{
  "n_layer": 8,
  "d_model": 256,
  "experts_per_token": 3,
  "activation": "squared_relu",
  "balance_bias": false,
  "router_bias": true,
  "norm_eps": 1e-05,
  "tie_embeddings": false,
  "optimizer": "soap_variant",
  "beta1": 0.95,
  "batch_tokens": [131072, 262144, 393216],
  "dataset": "wikipedia_en"
}
Below are experts of layer 5 (counted from 0) of a mixture-of-experts language model. Rows are named router (the router's row for the expert), up (a neuron's input weights, with its number), down (a neuron's output weights, with its number) and show model dimensions 0-63. Each number is 200 + 20 x the weight over its row's rms, rounded and kept within 0 to 999.
Before each expert's rows: "comes before" lists some tokens at least twice as common just after its tokens as in all text; "comes after" lists some tokens at least twice as common just before its tokens as in all text. This comes from a sample of Wikipedia text that the model never trained on. Tokens count by the router's weight.

# expert 7
comes before: " |", ";", "th", ")", "/", " m"
comes after: " |", ";", ":", "|", " 2", " /"
router,169,181,184,194,176,190,162,197,211,208,198,214,163,187,182,216,220,193,192,195,253,175,206,197,219,207,195,154,191,228,280,202,189,191,221,220,219,168,184,171,242,193,182,199,242,195,208,228,255,204,151,209,217,175,188,179,226,203,197,215,201,185,178,198
up0,197,193,201,213,171,214,182,211,196,199,181,199,213,178,181,200,241,161,221,212,187,182,176,186,204,185,208,233,166,209,162,175,233,181,217,224,240,205,220,194,212,208,210,229,195,214,175,190,216,186,164,231,193,182,167,205,217,192,215,225,187,224,206,195
down0,213,193,196,211,212,188,248,236,166,201,247,210,205,229,196,212,187,210,157,216,206,193,192,194,214,186,224,230,190,194,186,182,208,217,185,186,190,179,228,226,200,202,188,221,189,261,210,191,198,201,200,213,204,191,193,184,194,175,201,196,207,220,219,175
up1,188,217,193,156,200,204,181,228,192,184,191,209,170,155,202,235,191,189,205,166,205,210,224,164,177,217,208,170,224,177,242,200,187,210,233,206,228,178,197,173,204,190,176,220,190,240,185,255,240,248,179,180,212,215,229,220,212,186,209,218,208,210,202,181
down1,204,214,172,239,183,181,202,243,165,195,211,203,212,196,225,200,174,188,196,205,189,193,198,156,205,227,198,165,235,215,197,223,202,210,220,201,167,179,227,229,200,169,201,175,233,193,183,221,188,191,176,177,188,199,227,211,221,196,201,237,236,192,190,192
up2,189,213,176,192,188,209,164,264,222,198,212,191,197,188,212,205,229,178,193,191,229,229,193,203,211,195,200,218,184,196,217,230,187,199,213,216,167,193,213,200,221,197,174,172,241,191,170,170,215,215,176,209,176,202,155,169,217,211,192,201,196,180,194,182
down2,205,205,199,198,251,161,204,218,152,245,213,227,191,182,224,249,165,195,204,223,223,178,219,226,200,215,199,195,231,182,175,206,211,203,180,224,177,183,179,210,195,213,222,239,184,205,211,210,175,148,218,209,197,175,181,157,194,176,157,174,173,187,168,184
up3,200,182,204,202,180,192,210,217,180,204,197,189,207,186,189,247,230,193,190,221,246,217,226,199,170,202,213,193,198,199,232,197,205,211,187,230,213,203,209,170,246,217,198,187,203,226,183,190,186,191,152,199,198,213,188,234,221,185,179,212,204,185,217,210
down3,189,200,233,201,229,162,236,215,202,190,197,182,208,199,235,251,206,207,232,168,214,214,197,213,195,224,206,192,200,242,198,223,199,239,185,216,227,211,212,199,162,206,192,229,211,212,174,197,174,231,199,190,200,188,227,215,202,227,184,193,213,193,197,210

# expert 10
comes before: " |", " ", "==", " ==", " Votes", " Candidate"
comes after: "|", " |", "-", " ", "==", "="
router,171,210,171,208,203,231,192,192,229,212,207,208,171,216,195,204,219,203,216,189,204,180,197,171,198,199,197,181,184,170,216,211,201,198,204,154,155,195,189,205,223,175,188,220,188,207,232,180,238,213,183,203,222,198,185,221,202,202,197,218,175,188,133,209
up1,183,244,262,189,205,176,214,213,235,205,189,194,218,219,229,214,201,220,176,173,198,202,208,207,199,199,203,180,205,201,220,208,198,163,206,185,196,201,203,222,171,153,200,172,173,217,190,203,185,230,219,211,197,189,222,194,239,161,228,212,156,210,197,202
down1,188,206,202,195,184,214,201,215,213,183,206,215,216,201,225,187,181,205,166,195,194,207,198,192,199,193,203,197,193,177,194,206,229,191,215,251,195,198,185,235,216,147,198,194,193,230,181,198,198,202,194,225,229,196,226,190,201,156,200,179,174,204,217,191
up2,203,160,178,174,196,226,224,200,195,173,173,182,197,211,169,183,224,236,177,227,207,221,192,170,208,198,180,219,196,210,215,190,198,182,212,206,186,184,197,253,198,197,227,196,211,211,229,187,203,196,214,203,181,184,207,196,196,206,156,209,166,187,199,214
down2,175,161,215,224,200,196,202,228,181,232,200,196,214,223,218,202,197,201,227,188,234,202,196,183,180,187,187,220,203,203,203,232,164,206,208,202,196,215,201,219,206,192,178,230,190,243,205,209,167,171,181,212,188,206,237,187,157,232,206,215,184,191,186,211
up3,195,231,231,199,222,194,210,146,209,214,227,156,190,215,191,187,209,198,158,176,197,240,204,154,221,216,213,170,155,222,168,189,178,221,216,211,200,241,210,227,207,174,205,193,180,184,214,183,177,208,194,242,219,185,182,213,189,209,231,202,210,203,241,191
down3,182,210,196,189,203,208,189,210,144,190,159,190,194,186,222,186,226,215,185,195,217,219,206,175,196,214,187,216,242,189,212,256,200,209,231,193,199,196,203,231,186,183,210,217,211,200,249,214,190,206,201,161,198,176,202,191,178,195,197,222,189,210,202,191
up4,171,221,192,201,189,220,189,186,199,187,157,214,199,193,212,198,179,173,206,201,195,183,151,233,195,216,174,182,181,213,175,194,228,218,177,161,194,217,217,199,200,193,226,185,202,206,190,190,230,204,224,189,193,154,177,231,206,170,225,229,219,187,185,215
down4,233,210,249,189,186,169,181,229,194,211,181,223,172,187,191,173,192,179,209,179,206,177,213,202,193,214,191,198,191,172,195,199,191,194,207,204,223,200,221,193,180,208,223,212,224,212,151,214,195,161,203,201,161,233,212,181,210,243,222,181,189,199,185,191

# expert 8
comes before: "\n", "==", "The", "In", "===", "-"
comes after: "\n", ".", "==", " ==", "===", " ="
router,183,201,187,174,214,208,186,179,223,220,195,205,183,170,154,195,245,221,239,189,212,213,173,171,190,223,198,194,203,176,218,179,188,179,216,197,175,170,192,173,219,205,199,221,213,213,198,200,220,184,216,214,232,197,194,207,208,230,166,220,184,187,191,183
up1,188,214,209,206,204,211,196,217,192,190,235,212,224,209,175,148,226,200,200,183,189,221,180,190,198,196,195,232,191,183,195,206,191,200,165,241,188,203,168,218,158,214,196,195,209,218,188,188,167,193,204,229,194,200,188,199,206,211,184,195,190,223,170,158
down1,223,206,205,204,189,224,225,192,194,183,178,162,205,162,194,167,215,214,202,153,169,217,183,198,211,224,193,209,238,202,186,210,168,231,197,187,202,190,190,220,221,205,213,176,207,189,189,207,204,161,198,220,240,218,220,208,217,217,206,193,171,186,218,200
up2,193,224,177,195,219,184,172,193,209,216,208,201,217,181,221,214,227,206,223,192,211,192,213,202,226,220,187,221,175,212,195,211,211,189,196,235,211,186,194,170,208,189,218,197,205,182,201,164,199,185,196,197,243,191,174,184,186,205,209,197,204,236,185,202
down2,162,193,170,218,181,227,245,205,193,177,180,226,188,204,200,178,223,183,181,193,183,211,206,243,190,181,205,182,216,211,214,201,223,154,212,218,222,196,201,203,212,215,173,216,184,168,210,200,221,223,196,209,206,212,212,186,200,237,220,214,205,190,201,228
up3,214,184,197,206,219,185,181,169,217,207,212,221,196,204,206,175,225,196,182,154,188,163,180,193,211,213,183,208,195,182,154,178,175,171,204,194,187,177,239,150,239,201,188,194,228,208,170,210,213,179,186,199,228,189,222,199,219,209,198,207,190,238,203,227
down3,205,154,172,213,196,217,205,173,204,158,176,225,191,199,225,210,198,194,221,226,175,226,184,233,215,215,226,204,235,203,200,219,205,211,165,170,194,213,191,215,185,216,176,193,171,220,182,188,193,168,187,197,229,244,168,208,191,218,200,156,196,183,199,144
up4,216,202,170,215,222,216,221,186,195,189,178,235,188,184,174,198,197,174,186,210,180,224,180,198,202,175,204,182,184,196,201,182,154,194,221,245,206,210,208,197,187,173,207,202,221,203,222,185,243,217,185,207,209,206,210,231,208,210,190,218,223,188,187,181
down4,234,233,198,180,198,181,201,190,161,180,193,202,212,186,196,191,216,248,199,202,187,172,195,187,211,170,220,184,195,189,220,209,213,198,198,184,202,183,203,122,222,199,221,201,217,206,170,229,199,218,170,210,207,177,198,209,202,206,175,200,189,185,208,237

# expert 26
comes before: "-", "|", "\n", "\"", "y", "a"
comes after: ".", ")", " A", "a", " La", " O"
router,190,212,196,187,235,156,198,205,194,221,209,213,179,163,215,188,181,223,175,199,257,177,173,158,185,230,187,206,193,199,212,176,206,183,227,188,199,214,203,215,227,206,206,227,216,242,212,213,190,218,212,247,221,202,208,226,209,209,192,216,177,203,219,199
up1,214,218,218,228,206,176,212,224,184,190,202,192,191,175,222,213,191,191,230,196,205,177,201,199,245,207,230,238,176,243,182,190,167,179,189,203,216,198,205,203,214,176,199,191,217,231,228,205,187,192,191,211,178,196,184,208,211,196,219,203,168,226,150,203
down1,178,178,200,200,194,219,216,183,202,180,216,232,230,222,170,187,231,194,152,240,213,195,187,197,199,203,193,204,201,182,173,203,185,219,184,156,203,198,188,196,202,177,216,164,192,213,202,167,236,226,199,152,203,222,226,229,197,206,171,207,173,159,205,195
up2,202,213,215,168,164,193,231,215,209,246,190,192,241,220,205,199,210,202,202,213,220,197,195,184,182,225,247,183,226,202,167,195,206,211,236,199,172,164,202,202,211,198,204,194,196,215,213,238,192,213,189,171,230,208,217,220,178,245,179,230,182,208,192,205
down2,151,174,183,190,183,175,217,204,219,194,184,193,224,198,170,186,218,200,209,189,183,226,199,231,215,241,228,215,185,190,170,219,217,209,198,180,216,200,211,192,184,231,216,195,201,181,160,233,201,195,189,221,158,180,181,244,217,181,231,181,171,232,208,229
up3,208,216,178,224,205,196,187,190,204,214,169,173,186,194,227,207,180,219,218,229,223,196,197,198,201,213,177,180,199,213,208,193,195,217,198,210,215,227,166,227,197,211,215,180,206,196,202,211,217,218,185,194,183,208,183,237,192,220,175,233,192,186,178,198
down3,184,241,185,233,227,215,209,195,205,202,193,191,224,228,166,201,212,239,187,198,230,215,218,234,220,177,178,172,195,187,177,189,204,159,204,212,209,165,213,235,215,241,269,177,192,187,159,182,172,209,178,173,206,210,207,201,176,213,226,199,207,198,165,186
up4,208,194,194,235,209,203,185,225,179,250,196,205,198,216,194,177,165,210,176,180,206,182,203,181,235,207,224,216,187,219,218,232,163,158,173,214,194,200,221,228,195,198,196,199,174,235,218,210,195,200,220,203,197,201,231,200,190,180,190,198,189,195,231,195
down4,205,178,209,186,169,185,169,215,200,226,218,217,241,199,190,202,188,229,183,181,187,237,197,181,213,206,204,199,160,227,163,197,178,208,199,192,181,168,204,146,194,217,214,176,145,192,209,186,196,211,206,201,196,211,198,192,207,225,207,179,182,206,216,248

# expert 27
comes before: " of", ".", ",", " was", " in", " and"
comes after: " the", " The", "The", " a", " his", "'"
router,174,192,174,163,207,161,179,215,238,200,220,185,182,207,214,202,190,236,232,214,235,225,208,200,197,203,218,181,212,202,211,195,218,214,218,204,207,179,181,183,202,208,184,191,256,190,201,238,214,211,203,207,204,191,171,229,243,214,174,211,206,184,172,201
up1,169,205,208,209,175,228,187,194,196,202,221,190,222,199,208,193,226,202,215,221,226,187,170,220,228,219,168,205,193,181,206,169,202,195,195,176,181,208,198,184,242,209,201,218,206,204,201,215,179,200,199,214,239,220,197,226,201,218,181,202,177,185,180,185
down1,204,198,160,217,212,193,202,199,167,211,184,188,201,206,170,233,219,181,210,237,172,186,195,209,171,198,181,210,256,204,205,181,190,215,188,164,182,216,189,200,151,206,160,183,171,189,158,193,223,201,179,205,213,205,219,233,223,173,188,216,194,180,183,177
up2,164,207,182,158,184,195,178,173,218,186,214,189,186,180,222,221,201,189,209,229,143,168,174,179,210,217,203,218,218,194,200,214,227,176,184,206,159,226,190,208,192,185,146,187,230,233,227,198,219,169,208,169,211,207,205,203,183,202,223,187,206,198,199,221
down2,219,228,195,201,216,211,174,198,189,202,177,168,193,182,218,205,213,178,203,228,215,194,224,193,232,194,198,200,183,230,215,219,199,214,203,186,197,198,199,184,199,225,219,213,196,193,186,222,198,218,199,198,234,201,189,220,231,220,222,204,129,198,206,186
up3,184,202,223,222,203,206,195,224,194,188,208,218,160,229,232,202,187,222,199,238,199,191,176,232,233,164,197,190,165,222,205,185,212,185,182,203,215,184,179,184,181,178,209,209,207,224,209,199,192,200,185,172,195,189,169,215,176,223,210,176,202,177,216,222
down3,184,213,260,192,166,242,230,200,174,202,222,219,182,240,190,195,205,182,213,209,177,200,195,179,203,192,194,192,209,189,222,201,220,214,179,164,211,175,177,222,210,174,231,204,210,196,196,210,183,230,205,154,206,199,233,208,184,236,217,201,198,196,233,172
up4,200,215,162,192,178,224,177,185,233,213,218,169,203,202,192,178,204,213,238,213,215,209,193,223,253,205,190,175,201,189,232,195,204,201,210,198,218,211,187,226,186,200,245,211,204,207,220,192,201,213,169,179,163,200,199,206,193,231,195,207,184,243,200,198
down4,210,196,163,200,189,190,183,207,214,182,179,182,189,198,224,207,252,220,179,212,213,199,226,184,207,204,207,177,190,202,190,218,169,215,194,221,213,210,194,186,186,255,194,207,213,215,216,203,180,190,191,210,173,209,228,197,190,208,199,191,199,199,199,198

# expert 15
comes before: "|", "\n", "-", "==", "===", "|---|"
comes after: " |", "\n", ".", ")", "---|---|---|---|", "=="
router,181,173,193,176,234,218,201,212,213,198,200,192,164,178,182,190,203,237,255,185,222,194,226,212,216,211,212,199,210,197,251,215,195,186,207,202,199,235,199,190,216,208,168,210,201,213,204,192,251,215,194,219,197,197,187,200,243,183,221,209,179,203,207,197
up1,193,194,204,183,201,206,196,149,219,212,182,216,213,189,211,222,190,186,172,203,208,177,198,212,193,225,220,192,184,160,195,219,203,219,199,207,191,207,208,221,197,159,212,190,200,176,193,163,216,193,231,210,197,223,218,209,209,219,201,191,223,187,194,208
down1,247,168,181,188,175,210,167,194,154,192,183,197,200,210,210,199,190,231,193,196,243,186,234,200,202,155,203,190,211,175,204,202,179,217,209,227,207,188,220,208,180,233,226,169,173,223,219,198,220,161,194,195,203,213,197,204,164,175,213,222,194,243,207,204
up2,208,194,201,202,203,229,228,199,211,216,227,216,194,187,181,224,238,222,242,194,197,205,222,181,204,197,218,214,184,165,200,158,182,212,176,209,201,208,239,216,179,198,191,186,193,217,200,220,214,183,164,218,228,191,195,218,224,193,216,186,203,220,245,234
down2,214,202,218,222,180,191,202,230,208,193,178,196,192,172,192,186,213,165,231,204,192,183,213,224,240,224,198,214,202,174,218,225,210,227,211,211,231,159,195,230,218,210,206,182,232,164,176,205,219,177,199,188,182,218,211,213,205,211,231,166,191,222,187,221
up3,176,159,217,201,196,199,181,220,130,161,192,191,198,183,188,169,218,205,236,244,195,203,203,202,215,223,187,212,197,171,222,192,207,191,189,237,217,211,204,215,209,216,201,221,201,256,239,176,166,191,182,201,215,196,220,187,184,165,207,201,210,196,163,173
down3,187,182,189,202,254,234,207,186,177,173,174,202,246,231,200,157,207,182,188,185,206,193,184,201,176,192,225,229,193,175,205,208,181,198,213,196,241,217,213,179,191,203,190,201,166,210,202,182,201,205,204,197,203,214,172,178,208,219,225,192,244,237,181,208
up4,227,154,217,199,189,233,227,216,174,166,205,200,187,200,207,224,208,215,222,185,222,211,208,234,169,215,160,179,248,196,172,188,192,229,196,195,198,214,193,216,190,215,176,166,195,199,229,197,193,170,207,238,222,224,205,227,190,185,190,212,170,203,218,179
down4,227,220,178,164,166,200,142,199,201,220,230,187,218,205,205,167,202,208,149,192,230,212,208,226,183,207,184,216,240,174,172,182,220,198,218,212,219,212,186,201,186,199,180,207,175,175,157,213,190,182,193,194,215,196,209,256,208,217,183,163,192,238,182,210

# expert 14
comes before: " to", " in", " by", " a", " on", " as"
comes after: " was", " is", " were", " are", " be", " been"
router,188,224,175,199,217,211,189,156,180,199,214,215,202,217,186,201,237,224,223,207,206,199,175,194,214,203,165,208,203,202,224,185,194,190,213,249,192,205,204,165,212,229,167,242,212,237,190,234,198,209,192,239,197,178,210,195,194,248,187,226,198,184,192,232
up1,214,221,235,203,213,195,218,219,198,164,229,218,179,175,176,200,203,207,210,179,202,194,220,220,198,212,229,149,191,198,195,221,194,193,220,184,193,184,208,215,210,210,189,191,224,196,202,164,176,196,171,192,182,185,226,188,202,198,216,207,215,213,194,216
down1,205,210,210,209,259,167,200,185,203,186,235,174,191,198,168,181,205,193,213,178,213,217,227,204,219,171,202,218,192,190,186,234,227,178,214,175,219,192,214,210,220,187,208,223,177,195,162,213,221,217,238,225,209,194,207,171,215,182,230,217,219,167,224,205
up2,194,208,237,197,196,204,189,165,197,224,213,165,220,213,178,197,196,196,164,197,176,197,187,190,214,203,205,222,199,233,203,174,205,204,213,207,201,164,205,188,196,214,175,225,238,227,240,239,196,199,194,187,167,189,238,208,172,181,186,158,212,205,203,169
down2,191,197,207,217,180,200,197,192,187,173,216,205,222,167,194,178,204,188,189,182,163,228,238,143,207,216,227,227,189,194,186,197,195,225,221,223,169,235,168,172,211,207,202,192,169,235,162,169,165,207,231,210,155,197,238,171,180,236,179,180,185,229,199,210
up3,186,190,186,165,182,170,237,191,189,193,218,199,208,210,157,242,218,219,200,178,193,222,190,198,205,214,188,204,191,195,189,192,167,164,191,231,218,200,198,194,223,211,190,223,220,185,194,169,213,205,170,198,194,175,240,192,136,193,218,193,194,224,218,204
down3,227,162,176,176,196,207,187,205,201,222,198,150,175,203,229,232,227,215,200,151,214,191,193,168,211,213,187,220,175,195,229,169,221,207,227,178,179,186,151,193,156,188,226,182,191,187,181,229,183,228,210,182,186,219,215,229,192,195,190,158,190,197,184,167
up4,178,177,193,207,219,226,223,171,186,181,204,155,205,230,192,201,210,189,196,234,225,196,190,211,211,220,180,190,193,197,217,167,266,193,174,182,211,198,210,237,183,191,226,194,227,205,188,193,214,233,207,239,196,219,213,166,217,187,219,168,181,229,193,205
down4,223,216,195,214,198,182,228,180,206,150,207,183,197,225,197,182,199,158,210,182,188,217,227,199,224,217,198,249,217,176,202,187,207,181,225,203,217,189,188,217,214,222,206,188,195,207,231,231,189,204,194,202,195,186,201,179,193,232,216,167,195,197,238,186

# expert 18
comes before: " |", ")", ";", "N", " (", "/"
comes after: " |", ";", "/", " /", " 1", "N"
router,165,207,153,206,214,215,181,206,213,209,228,231,150,195,182,187,171,199,214,215,220,209,191,196,228,204,199,182,183,199,215,213,222,192,205,214,190,214,215,219,220,166,173,220,204,188,227,186,229,198,181,185,204,187,199,225,216,195,204,223,184,186,174,205
up0,183,181,198,230,162,172,201,216,187,189,221,189,220,205,199,201,238,209,196,221,180,217,181,206,218,185,215,172,192,180,213,223,166,223,178,162,192,197,185,200,198,192,192,200,253,214,183,199,201,201,187,242,177,197,184,189,179,203,160,231,204,193,172,217
down0,216,182,216,206,202,227,183,248,199,192,195,202,220,190,221,181,181,191,230,203,185,208,194,168,196,172,221,212,220,186,223,210,188,208,233,175,178,180,197,224,202,194,215,206,191,206,201,213,203,156,220,212,202,189,184,222,206,199,186,192,192,213,191,186
up1,185,239,191,188,186,206,198,237,234,206,239,209,218,184,195,161,211,200,240,172,208,200,204,167,205,215,206,184,199,198,186,235,221,218,184,238,213,201,229,161,162,163,221,233,193,181,204,205,236,187,202,221,194,197,180,186,216,191,205,219,157,218,201,205
down1,166,221,223,195,212,201,179,207,192,166,209,220,206,191,210,230,218,186,216,177,208,199,214,208,220,175,203,219,203,208,206,216,174,177,180,217,198,197,197,171,182,212,187,220,251,179,205,182,207,197,209,218,213,233,205,221,187,197,189,223,202,194,205,174
up2,233,198,183,179,199,239,220,216,199,220,200,187,194,192,184,213,208,172,221,245,202,242,185,207,261,194,233,179,189,192,198,219,191,204,200,179,185,245,221,177,185,199,177,204,238,217,180,200,191,201,225,204,186,204,222,224,207,176,160,191,177,262,188,166
down2,243,228,174,183,190,221,233,196,195,215,224,216,213,194,188,232,229,219,195,217,208,160,191,232,227,180,222,202,215,176,233,164,184,195,244,188,212,210,199,214,233,177,179,167,203,170,169,207,228,225,190,165,198,206,223,208,222,211,183,209,193,222,185,200
up3,179,191,189,179,196,210,192,191,187,180,205,252,206,219,197,203,234,193,181,201,189,219,187,207,208,209,185,181,207,225,199,197,195,213,205,222,212,209,242,204,197,194,223,249,231,185,205,252,203,139,184,217,221,195,229,226,229,220,230,212,202,206,191,228
down3,207,196,223,163,235,198,226,219,216,142,185,191,233,185,211,179,208,228,196,171,195,215,182,219,203,206,193,207,177,197,201,213,213,199,212,189,168,229,207,174,188,182,184,174,171,228,240,214,199,182,210,196,177,221,209,199,202,182,223,209,194,232,206,205

# expert 5
comes before: ":", " of", "ed", " by", "ing", " career"
comes after: "-", "|", " •", " Preced", " Succeed", "=="
router,180,183,200,165,205,206,208,181,186,213,199,193,202,208,188,180,217,203,199,189,245,200,219,215,231,201,230,162,172,174,180,198,222,179,188,191,181,216,189,190,193,231,178,255,225,192,212,177,201,187,196,198,202,167,209,210,199,214,205,211,175,175,171,223
up1,162,191,182,185,217,213,206,183,200,170,207,196,211,194,169,200,215,169,185,219,214,174,165,228,201,230,196,192,169,170,191,180,195,182,173,197,208,223,198,212,203,203,221,196,159,201,198,176,158,151,220,177,204,208,208,195,195,202,189,204,145,174,194,251
down1,227,223,181,218,219,181,196,210,185,199,179,194,182,251,199,195,174,142,187,170,203,186,205,204,218,185,203,211,224,196,198,191,195,179,177,203,201,224,209,175,188,219,191,170,199,213,211,179,191,212,212,208,186,212,217,182,213,183,223,171,201,174,209,199
up2,185,195,188,169,209,210,219,215,213,216,187,215,200,204,180,199,173,194,198,188,226,230,205,219,215,186,215,170,201,203,186,210,211,184,182,185,199,207,230,192,227,191,217,158,184,215,213,183,223,227,188,211,227,168,218,204,170,198,194,180,199,216,240,200
down2,216,198,220,209,211,189,181,174,198,224,185,238,195,197,201,213,259,196,238,202,215,178,175,179,193,177,215,190,175,191,206,200,172,225,162,173,209,227,175,212,184,224,208,196,124,176,232,196,193,180,208,229,185,195,218,197,176,249,190,207,188,188,217,214
up3,214,188,222,204,194,202,215,192,212,170,222,206,236,205,187,196,160,167,186,184,173,202,216,225,207,206,239,179,195,160,185,198,189,198,224,178,202,179,204,227,195,171,202,223,195,173,174,184,218,203,206,152,202,200,210,201,232,163,209,212,201,232,196,178
down3,199,205,211,195,195,172,224,212,203,215,227,178,198,160,231,195,196,190,190,212,200,205,211,192,205,175,191,202,178,210,196,233,169,172,211,209,149,157,261,214,191,185,152,183,163,210,204,196,183,211,180,176,229,174,168,216,213,182,208,157,186,178,213,188
up4,226,201,171,189,204,209,195,227,215,219,212,213,190,249,194,209,198,198,226,228,214,222,177,185,225,195,188,195,221,215,205,179,200,198,202,191,178,215,199,188,213,166,203,199,180,176,201,224,245,165,192,179,169,190,159,213,199,198,193,199,217,217,199,202
down4,215,191,195,177,228,173,233,237,199,188,189,169,195,198,246,199,207,175,197,215,210,182,221,245,186,196,242,223,179,188,174,243,209,163,158,201,198,212,169,176,157,182,243,183,192,235,252,194,216,221,173,177,191,188,231,174,207,189,207,180,183,202,203,241